From a checkpoint of a small mixture-of-experts model trained on Wikipedia: a variant of Adam for the experts.
Below are experts of layer 3 (counted from 0) of a mixture-of-experts language model. Rows are named router (the router's row for the expert) and show model dimensions 0-127. Each number is 500 + 40 x the weight over its row's rms, rounded and kept within 0 to 999. Numbers have three digits each.
After each expert's rows: a language model's description of what the expert responds to. This comes from a sample of Wikipedia text that the model never trained on.

# expert 43
router:446493448516543562414499494526400481574533421531523526536562506409561458545397551482555492505466548537559508483503524480576512459506445531518430509538518517472491507503462506468450496563500503477488503533433521480521498476508447469527548515475492487537513524474519514461494526525498442559526515535493483446494528482433533502487482533452445540488522476519471492427529500533500450475500
Description: Digits and numbers in scores, ranges, dates and statistics tables, as in 25–10, 49–50 and 16 July, plus the cell pipes and line breaks after them.

# expert 55
router:502486437503495481530547591448489593408593521505540487510550409456451485556529478457447520609451522461501475483472529603499476483497551417549557485493502524500518473523479542509480463495531548505491504554533529464483536532467544510561449456558579483547494506490490568519473520484455453431468486493534535511484475490441434528519508558488493565494613523470529470521415454496584471448449
Description: Nouns in headings and infobox labels, such as Personal life, Background, Date, Location, plus plural and -ation endings like titles, sequences, doubles.

# expert 46
router:506523479509463519557485462506519534461547452513528549537601466535516464445527492484410592485492430514459482481470558517557536477489513491529526482518485426564518535455496503539534461505500431528497492499527491410503460505474432451430457489487506564518474475492443474516473471555524537561499511523449535476476514576440539516514468458616452513431434469487464438550525460469564491463450
Description: Prepositions such as of, for, on in phrases like as of 2018, plus table column header words like Points and Result.

# expert 0
router:491570544475476383575535615533442530588453461539522461492561515545491576480574429460487494496486477543509476458508424528536435526568507507472527510517519542515515487471458455513451567451485426412513593454490492539469442510507465479528469482546479458437496550518519530559501476488485503477472454467536569501524490516539478472545468465507465489454475538467523500514498576461494474502489
Description: First piece of a capitalized name or word, often a sentence or field start, such as W(entz), Py(otr), Le(ticia), Ug(anda).

# expert 34
router:514478470396432493439486537579489576494441520543430545501391542471477532494508509492578449490604550534458468515410512438524550556523453455503430447545517397529472500478510540539504536521461492484496490411535506458394481515512432481508599515517482445473503471440515455488512547548464485581539550490473469472464531523519530535469475471463465519590484482507495474479541551538519469515488
Description: Table cell separators, line breaks, closing parentheses and periods, and prepositions like in or at, especially in sports result tables.

# expert 38
router:398502529542554619476431504481476554503508489566438496483508497473588457520468533572517549542520556450560481517497512490455483497544447498549482481492502448513548511601508559519505462563498539460440458493519567493536505549523507475501493435477513445463549526517529485497487519430532500515507491503468538449489456484500547457511554509494498441467551495484485459466513494498483522518480
Description: Prepositions and sentence-opening words like from in Aside from, of, with, This, He, Despite, plus list-item dashes and newlines.

# expert 53
router:556443538442412431438487414482504477552502516490523446447471486611501503477508530476521533467540490555501535487591466537453460496540505502502490557500548504480489467438504463503493479531472521457496506482496535606530512512552529496451471503525429455502534558518437485520505472575549518461553582483448470556503477536509492537567521530496474430503512522513558526511581516533501534496485
Description: Day numbers after "Born:" in biography infoboxes, and quantity words before nouns: two, several, various, original, New, dollar signs.

# expert 47
router:477471451546552519569439541521544453454509554488511613407526523607438454507456432545454586565513476506546429456436447483483456515479521521409510450490530550443539477464464494437491456532487490469526492567547503546542443533476546505546450537534415488519491505605453481483404549468490533502560434534511520533493475438457512500537422475519537431485454451473528496520513517483543527439450
Description: Capitalized or head nouns after "the" that take an "of" phrase, like End of History, Rise of Skywalker, history of, Battle, Prince.

# expert 20
router:485475499556487405497533583466515475499484559563515509558518550487547543515533457387515436399502509473504468466530482476518509448527461495442513465490482475421436538457517454499614507525535478433462489463456558496511480435449514504473435558478474456561474487459458462552491457539516466496452476531468565439465476483586525561494452459494454593469472535468533526534519465443504516477502
Description: Decimal digits in percentages and statistics (49.37%, 67.08%), year prefixes like 201, and capitalized word-initial pieces like Fre, Con, Ed.

# expert 31
router:596524489514500434516491498492525478499522537494524516572505446573535525496463518565491496450468472503469581475441505515456479480506534460539539444489510590499450516417439462497514487500459587480531493512564488527488518527453532424473463547453497487407497490515532549500561511504475493541457548485493551447530553494450509526561522562479541509543469490533502505450451499437510544469558
Description: Final syllables closing non-English names and Latin terms, such as -o, -i, -us, -ia, -ana, as in Solidago, Poti, pachyrhynchus.

# expert 44
router:450452460516525623490527572483519476542498490525548483489571503419489576643420510484530613575514539508499499526528477519512550495467531503476534474525501500425450513583523472476471454494527561520595517460491512527463496520466544529515556503484525529476482486495547566483485448577456527476505449576455506509545541493376498498525506536556533573581475510575527501526455511487564502438552
Description: Final words of proper names of organizations and events, such as University, Party, Cup, Championship, Union, Campaign, Lines.

# expert 48
router:617513507537527447564459494469540449527455530428514434476530539585585485506512489525483516437459523489460488495437484493493545473557536411501497544471559517517475557462502459415534568494468533437537528489504526521563464539432564513492492459468433484510480484488494465545477527501501549556502480518487500476481446514524438485578545527433441409451520492521543541470490504484566460499455
Description: Nationality and descriptive adjectives after a or the, before a noun, such as American, German, small, young, working-class, conservative.

# expert 21
router:524456473423489439439419496517530521570520541529441541522472495580503477487538456559529547480525496472450554574490505492532513525523525493532433478466499480466484514489441490509519457559528450423505526564466534533549525464545489505456513459530486507486475491524483487449502476550581560483494462558453493522504545522477547531589494525496490418457484490597501440534570469457492493509456
Description: Articles and possessive determiners before a noun, especially after "of" or "with", such as the, his, their, its, each.

# expert 60
router:457479439557613438552481551453442472422571532473520460512434419469449522482494475527493491495471452498466463561508547556490494539486511537490553490416483547443543557488470534499447496532548514508460469479460508527496520489469518480481452476510464486480498468515497562406583473520574422415572526426537514504539479482589413480420541523468462486510626438562533493457455509537529557596477
Description: Past participles, gerunds and particles taking a preposition or object, such as based on, relying on, looked back, built, used.

# expert 13
router:501449513502438449436464492517430479554500500495394402514541545571475547529570476540546529496599487479507553512491520501401459501500528549510464486452505508489525486454427540453509454577554502493481566485494484426541501516551519479472487495480548484468430518486483520540576455497481559547524533494459516503564502508531457505513460551444489421515518501533475522493475526526440556518445
Description: Articles and status adjectives after of, in, was or has, such as the, a, new, former, previous, plus words after "there is/are" like been, currently, some.

# expert 58
router:565485501536494442509535455451537560500547487423489511530463487439551492532568477546481520462487482522496469494496532494565517509479531527511506549511477609439476539478490502477543491530487471475401493481499500456547465522495569515430450450434485524466464538540503542484495552482502456503505488512512586524537502445485498509528541535505513570519553443539499545551416469451539529506497
Description: Second parts of place names like Southport, Boghead, Yorktown, and directional or descriptive adjectives such as Western, Central, Green, low.

# expert 3
router:516507547519449479419455481491528485587520555547527460417472516638390471452561513564430533504595451490455509483456481471478460499589540489458484473460549534523542506502488462507473482559480544528509492515485450500562508473502493468564463445546484520527438488533483519468497465544487538473433496545533470470558460407524521490565490466455466410392489478503545505490519440468513510545375
Description: Whole-word determiners and relatives like this, these, which, such, there, plus opening parentheses around years, e.g. "on which", "(2017)".

# expert 26
router:500488533498476448586475621513499547510540489475500466539519478493502532535570401427477472396460484523478461508457517503531528509510530485473551550488488464485572495495538490515532539483510510460454485560393525507511475501524519456527501503526486478480504504480470498547530496506391529423560504511606513444490488534502569476511486431452492520496531445495538511504519536529517482490453
Description: Final pieces of words and years before punctuation, such as well in as well, plural -es, -ly, last year digits.

# expert 59
router:519486464514478539431483444537511597466456484448503487578588472498581513473506453482505514524541579483527509506520437478520560494488505513534449434528455529457404526480509541512525430495451639480566489551515545462505556542535574546436503534549516509495481553515526469449485510490523562535530491478421601461452394514508524481504431533526495527506500427477498413527577532439553480488512
Description: Line-initial dashes in taxonomy and infobox lists, ISBN parts, year ranges, chemical-name punctuation, Roman numerals, and possessive s.

# expert 49
router:549496488439517477473504538527386529540488566439488545453492438497449526554513447440475467474479519560496515499483508457516526490585470571551494534493471471530505459561443543471487569485533459503471474450523493430487510473556500507526517478443535570480499466539526488501460531544496503505451491534527516504498470575451490462479497410539511533478438522454420573475529420512481399480490
Description: Opening pieces of surnames after a first name, such as Bow-man, B-iffle, Hol-bein, plus numeric cells in sports league and election tables.

# expert 54
router:394428555486464543475530488505466429493530485512481497450561514519455514475521506506498418469460526512498495519520544525479504485452476523572423458526470500461513494472485527537452516558575534490531460404473509542455500473591510526551463490506550503478489435505512540493552475471512546419437543494508555525508519462489414464504534503473559527550511562431473469555553505526443530471501
Description: Digits and colons in times, codes and table statistics (1:11, code:, ±), list dashes, plus un-, there and also.

# expert 56
router:446531504534579542481575586443426452482562407455515559468518510476487479497410571496469552542448551451560543489565554478525527512441553445493518507533490506450550486517477527503451415484445571545529440557487528479503492463465486493501530536439518504516488525505553567498516542515472468471531497530515473446546509471405514556556472452576531545600513505522486550511468467508542543523572
Description: Last token or letter closing a multi-word proper name, such as Série C, Cup, Army, Creek, Avenue, Buffalo Bills.

# expert 15
router:531523541489480485485580509494480460550500495580463521564459479505437578559538445397514413495506453508505526513565568537438449485495468491484466468423452493499536518464543559486520536455562508531465529502452491545544488479478532495464520498508490481466511484537478503550468436460465456466478515477564522502514467540446532505448505493501479523502469489483438533493437432566538530421545
Description: Short final word pieces or pronouns right before a period, comma or colon, like remark-ed, listens to, supported it, year digits.

# expert 8
router:461480557501518426494457456463603449533480465527463476436528433543521489460503487536563521504579564479532452514454486499460499511487509476454488522436487487511515546486453505512521426475467469572570543508444582586603520493538486545455504500515471518553475534532502593553485506517554546472539551527429499539471543486487549451472449487489432472555552500532475502490445514507497488496510
Description: Determiners and pronoun modifiers after prepositions, mostly the, plus same, these, such, his, her, and table pipes or brackets.

# expert 10
router:475516426527607429561531536443479509409543546513453499549576496405556527476464539589433545571456510469447439498517527506496441508499512524485408459467461500528547496544506506608473499458490515476501453558471444533504528530488497450505453482497506447540460477542500496490563513456512451512516412503500515460584535446548512503517482476473492552604551439441532572492508479533512531490529
Description: Whole numbers ending in a space, often in tables, dates or chess moves (5, 18, 61); also biographical verbs like went, died, returned.

# expert 23
router:464529497472438532413507477592510534485494584529465526514460567539459539498453493483457532481476509553506447495481489568533531518502522501520524544541469471424449484530543518585489500536514464548456493519438530476489538462484462490494503483530538491437479517596477471496499472541520555432467486591448507465506521550535458396453453423492543579566514523522439505482502445538484506495491
Description: Main verbs and auxiliaries right after a subject in narrative prose, such as reached, joined, was named, arrived, took, began.

# expert 27
router:535496415447457412535527609464589443464482428519462528483482459462500533597558376455417417444551545557508483508518431487416491443571495510523505457457512504455515446441513480512564527494552456433499531462447454541489469499533493486568502469473477519481510470520469502571507471534471449484507572472570524456472521524450495460462477473502462497483476484534481487526445517476537508535450
Description: Leading or middle syllable pieces of rare words and proper names, often place or person names, e.g. Rid-gecrest, ty-ran-ny, switch-ing.

# expert 14
router:466527437474548467553531529543534438440462487492502467492533509479489491516521579459483497524471557495453488472502483476494508495506490481479437530474459454532473496419424431533456533491473500537498488504526489480467496495529518581544472472515521447487532524479560447502501503478415549538430534526455511439432443545491514449454463454521504512507525481546418473456563456481522505502507
Description: Country, state and city names ending a phrase (Oxford, England; Chicago, Illinois), plus year digits, periods, commas and and.

# expert 39
router:435496461569560482532511583514485465460441460521511439500530579465498513622456448497415537582561481506554523469481438539505505508523452472567508470493492492459522505488599519442518514537549457500451498466430464531503533471485522473506521478535446460526505539522508519466497476514589496456510521513505465497439517480487468469512545493523527495428525503600412517482504520484565499430477
Description: Common nouns for roles, works and events after the or a, such as album, film, member, election, medal, two-story.

# expert 57
router:538575492368615463461483469486524398532528515491508556496521544494508451450568473558477540563436354487478506511496524591503479520429487448461500478474523518525507561432459540507460520522494552518525553530465454463507498518441553442487494527470497456460550480492461524508544513468515461503495518479561535480520529501504428518541563504445459481451537515544470513477468480493492507520495
Description: Given names starting a person's name in lists and tables (John, David, Barry), and words like where, when, how, using.

# expert 22
router:458495485546481498485529540496527380353472527465495544563489484488451554608415478520448523527477535549497444503537465446499565510512497514425486443557471477522452580494559462445464444520509428566495501574523540570534474443437461523536550572439450510507491459507531504472494447549473475460564482527475450585483565430498489493506490510497518594566487430557488443450491494511481480589508
Description: Nouns and verbs followed by in, of or for, especially role in played a leading role, plus debut, place and feet-inch measurements.

# expert 7
router:516467443501541518473501404486540481523553512598472434489519486538573501403575565551533473471497413514547497553497457453531537491544478560455559482503522472497476516416545508474488470573463455416452470481498482487490466505466502477461450476482511468553527574496445500436426527498598481527453515531455453517504477566472464557527482532577523418390520516568546457521414470357469519525513
Description: Possessive 's, apostrophes and possessive pronouns like their, his, her, plus header cells and row breaks in results tables such as Rank, Result.

# expert 41
router:449470461528596549607499480468481486391509534481467491468469486499464434507521564524433442527442481558528535528493535561516512481499535497503466492490543507547543412457534548530463520520566484487493480572475501519462533437457480428429478437496523438504443479577567541468528465537541449458601474464564564524498514471564483554496491464476528546527525559565460480476480570503506539474451
Description: Word-final pieces like -ation, -ing, -ed, -s on nouns and verbs (development, delays, repairs, training), and ages after "aged".

# expert 12
router:450515558429534542470497427520567433524452521441424494570512557610478482441547468535563514487543518497426516511487559504484469486546474539545502490464567525571461465501515516484521452486493496517516478457442466453472567513442536532514486522476456517487447525542529468474482433463559496476513485433460508500514487460539466474468465509490569488447558504454471477461488504514491533629506
Description: Prepositions and clause-opening conjunctions before a noun phrase or year, such as to in "From 2013 to", with, by, from, During, When.

# expert 28
router:458466473483544490449457522460484437583516512529440480409582467519501543501448528552522508506508472518471503488516525537474546498517464618466489435532495580502514507514584567570448585517512452501488486545503506486498512471478443510441501523536489493446469537526486537413466483502460571575442466478473459504525531465405506488510483506561540504506477547549512441461519524479494525511523
Description: Possessive 's and ', possessive pronouns like his, its, their, whose, plural suffixes like ers, and the word and.

# expert 42
router:435494530513597549510548439471439505554479414467450548534454579476490507598501529513469546599525534497507502481485479526522424530437533474526471443496514540470496507529503497469512438479512563481521482478537457508489551554520524507487444528492473529515517461500504527509496497526496469471549450464536512489513526501483448513498558576508484546515520584501535440554484468500540542545496
Description: Last piece of a field label right before a colon in infoboxes and taxoboxes, such as Mod|e, Phyl|um, Producer, team, area.

# expert 35
router:571512528539517547431428444562567460499404512482516463448592501499552547548524460536532516483603504546496527522445456568445567547529500553463455459509503504532520523560543478483484452537476434510559493473545514472490515526558432545467552525500494460527517518476458529434470495490556447675535490558431490480503482459598463470515484482538527476502514494506501447479531429530538463470526
Description: Articles and possessives (the, a, an, his, another) and punctuation inside numbers, ISBN hyphens, coordinate decimals, currency signs, citation parentheses.

# expert 40
router:494493505508488561512474458556541575537454572483457439490493502543503507474526491519530445484501489523516427516455497452513497508527515482491476563482486431527460463524488496512561511505531544524476534448569504530517461489588449556434463474475489571576512488472421514411527538444545538455466515475471450457431536437548443533560486473500460505447460528475469536496500443473467519489490
Description: Function words the, of, in and heading openers such as In, The, Many, typical of census and geography prose.

# expert 45
router:487528506416491557438445495466519537515564519494483490571501430499520466420448416522437504528556544550476491517414491504544459519531484487554524532517539503550542529463468432525531454474508474484506503505522499476482465510465491501492486486511491482562559473488525495473474434524511507561516515513409464511409521496512567513482470554483486511572525519542456477491594569521494475520461
Description: The, and, in and commas in running prose, plus slashes and hyphens inside numeric dates in tables, like 19/01/1982, 2016-11-12.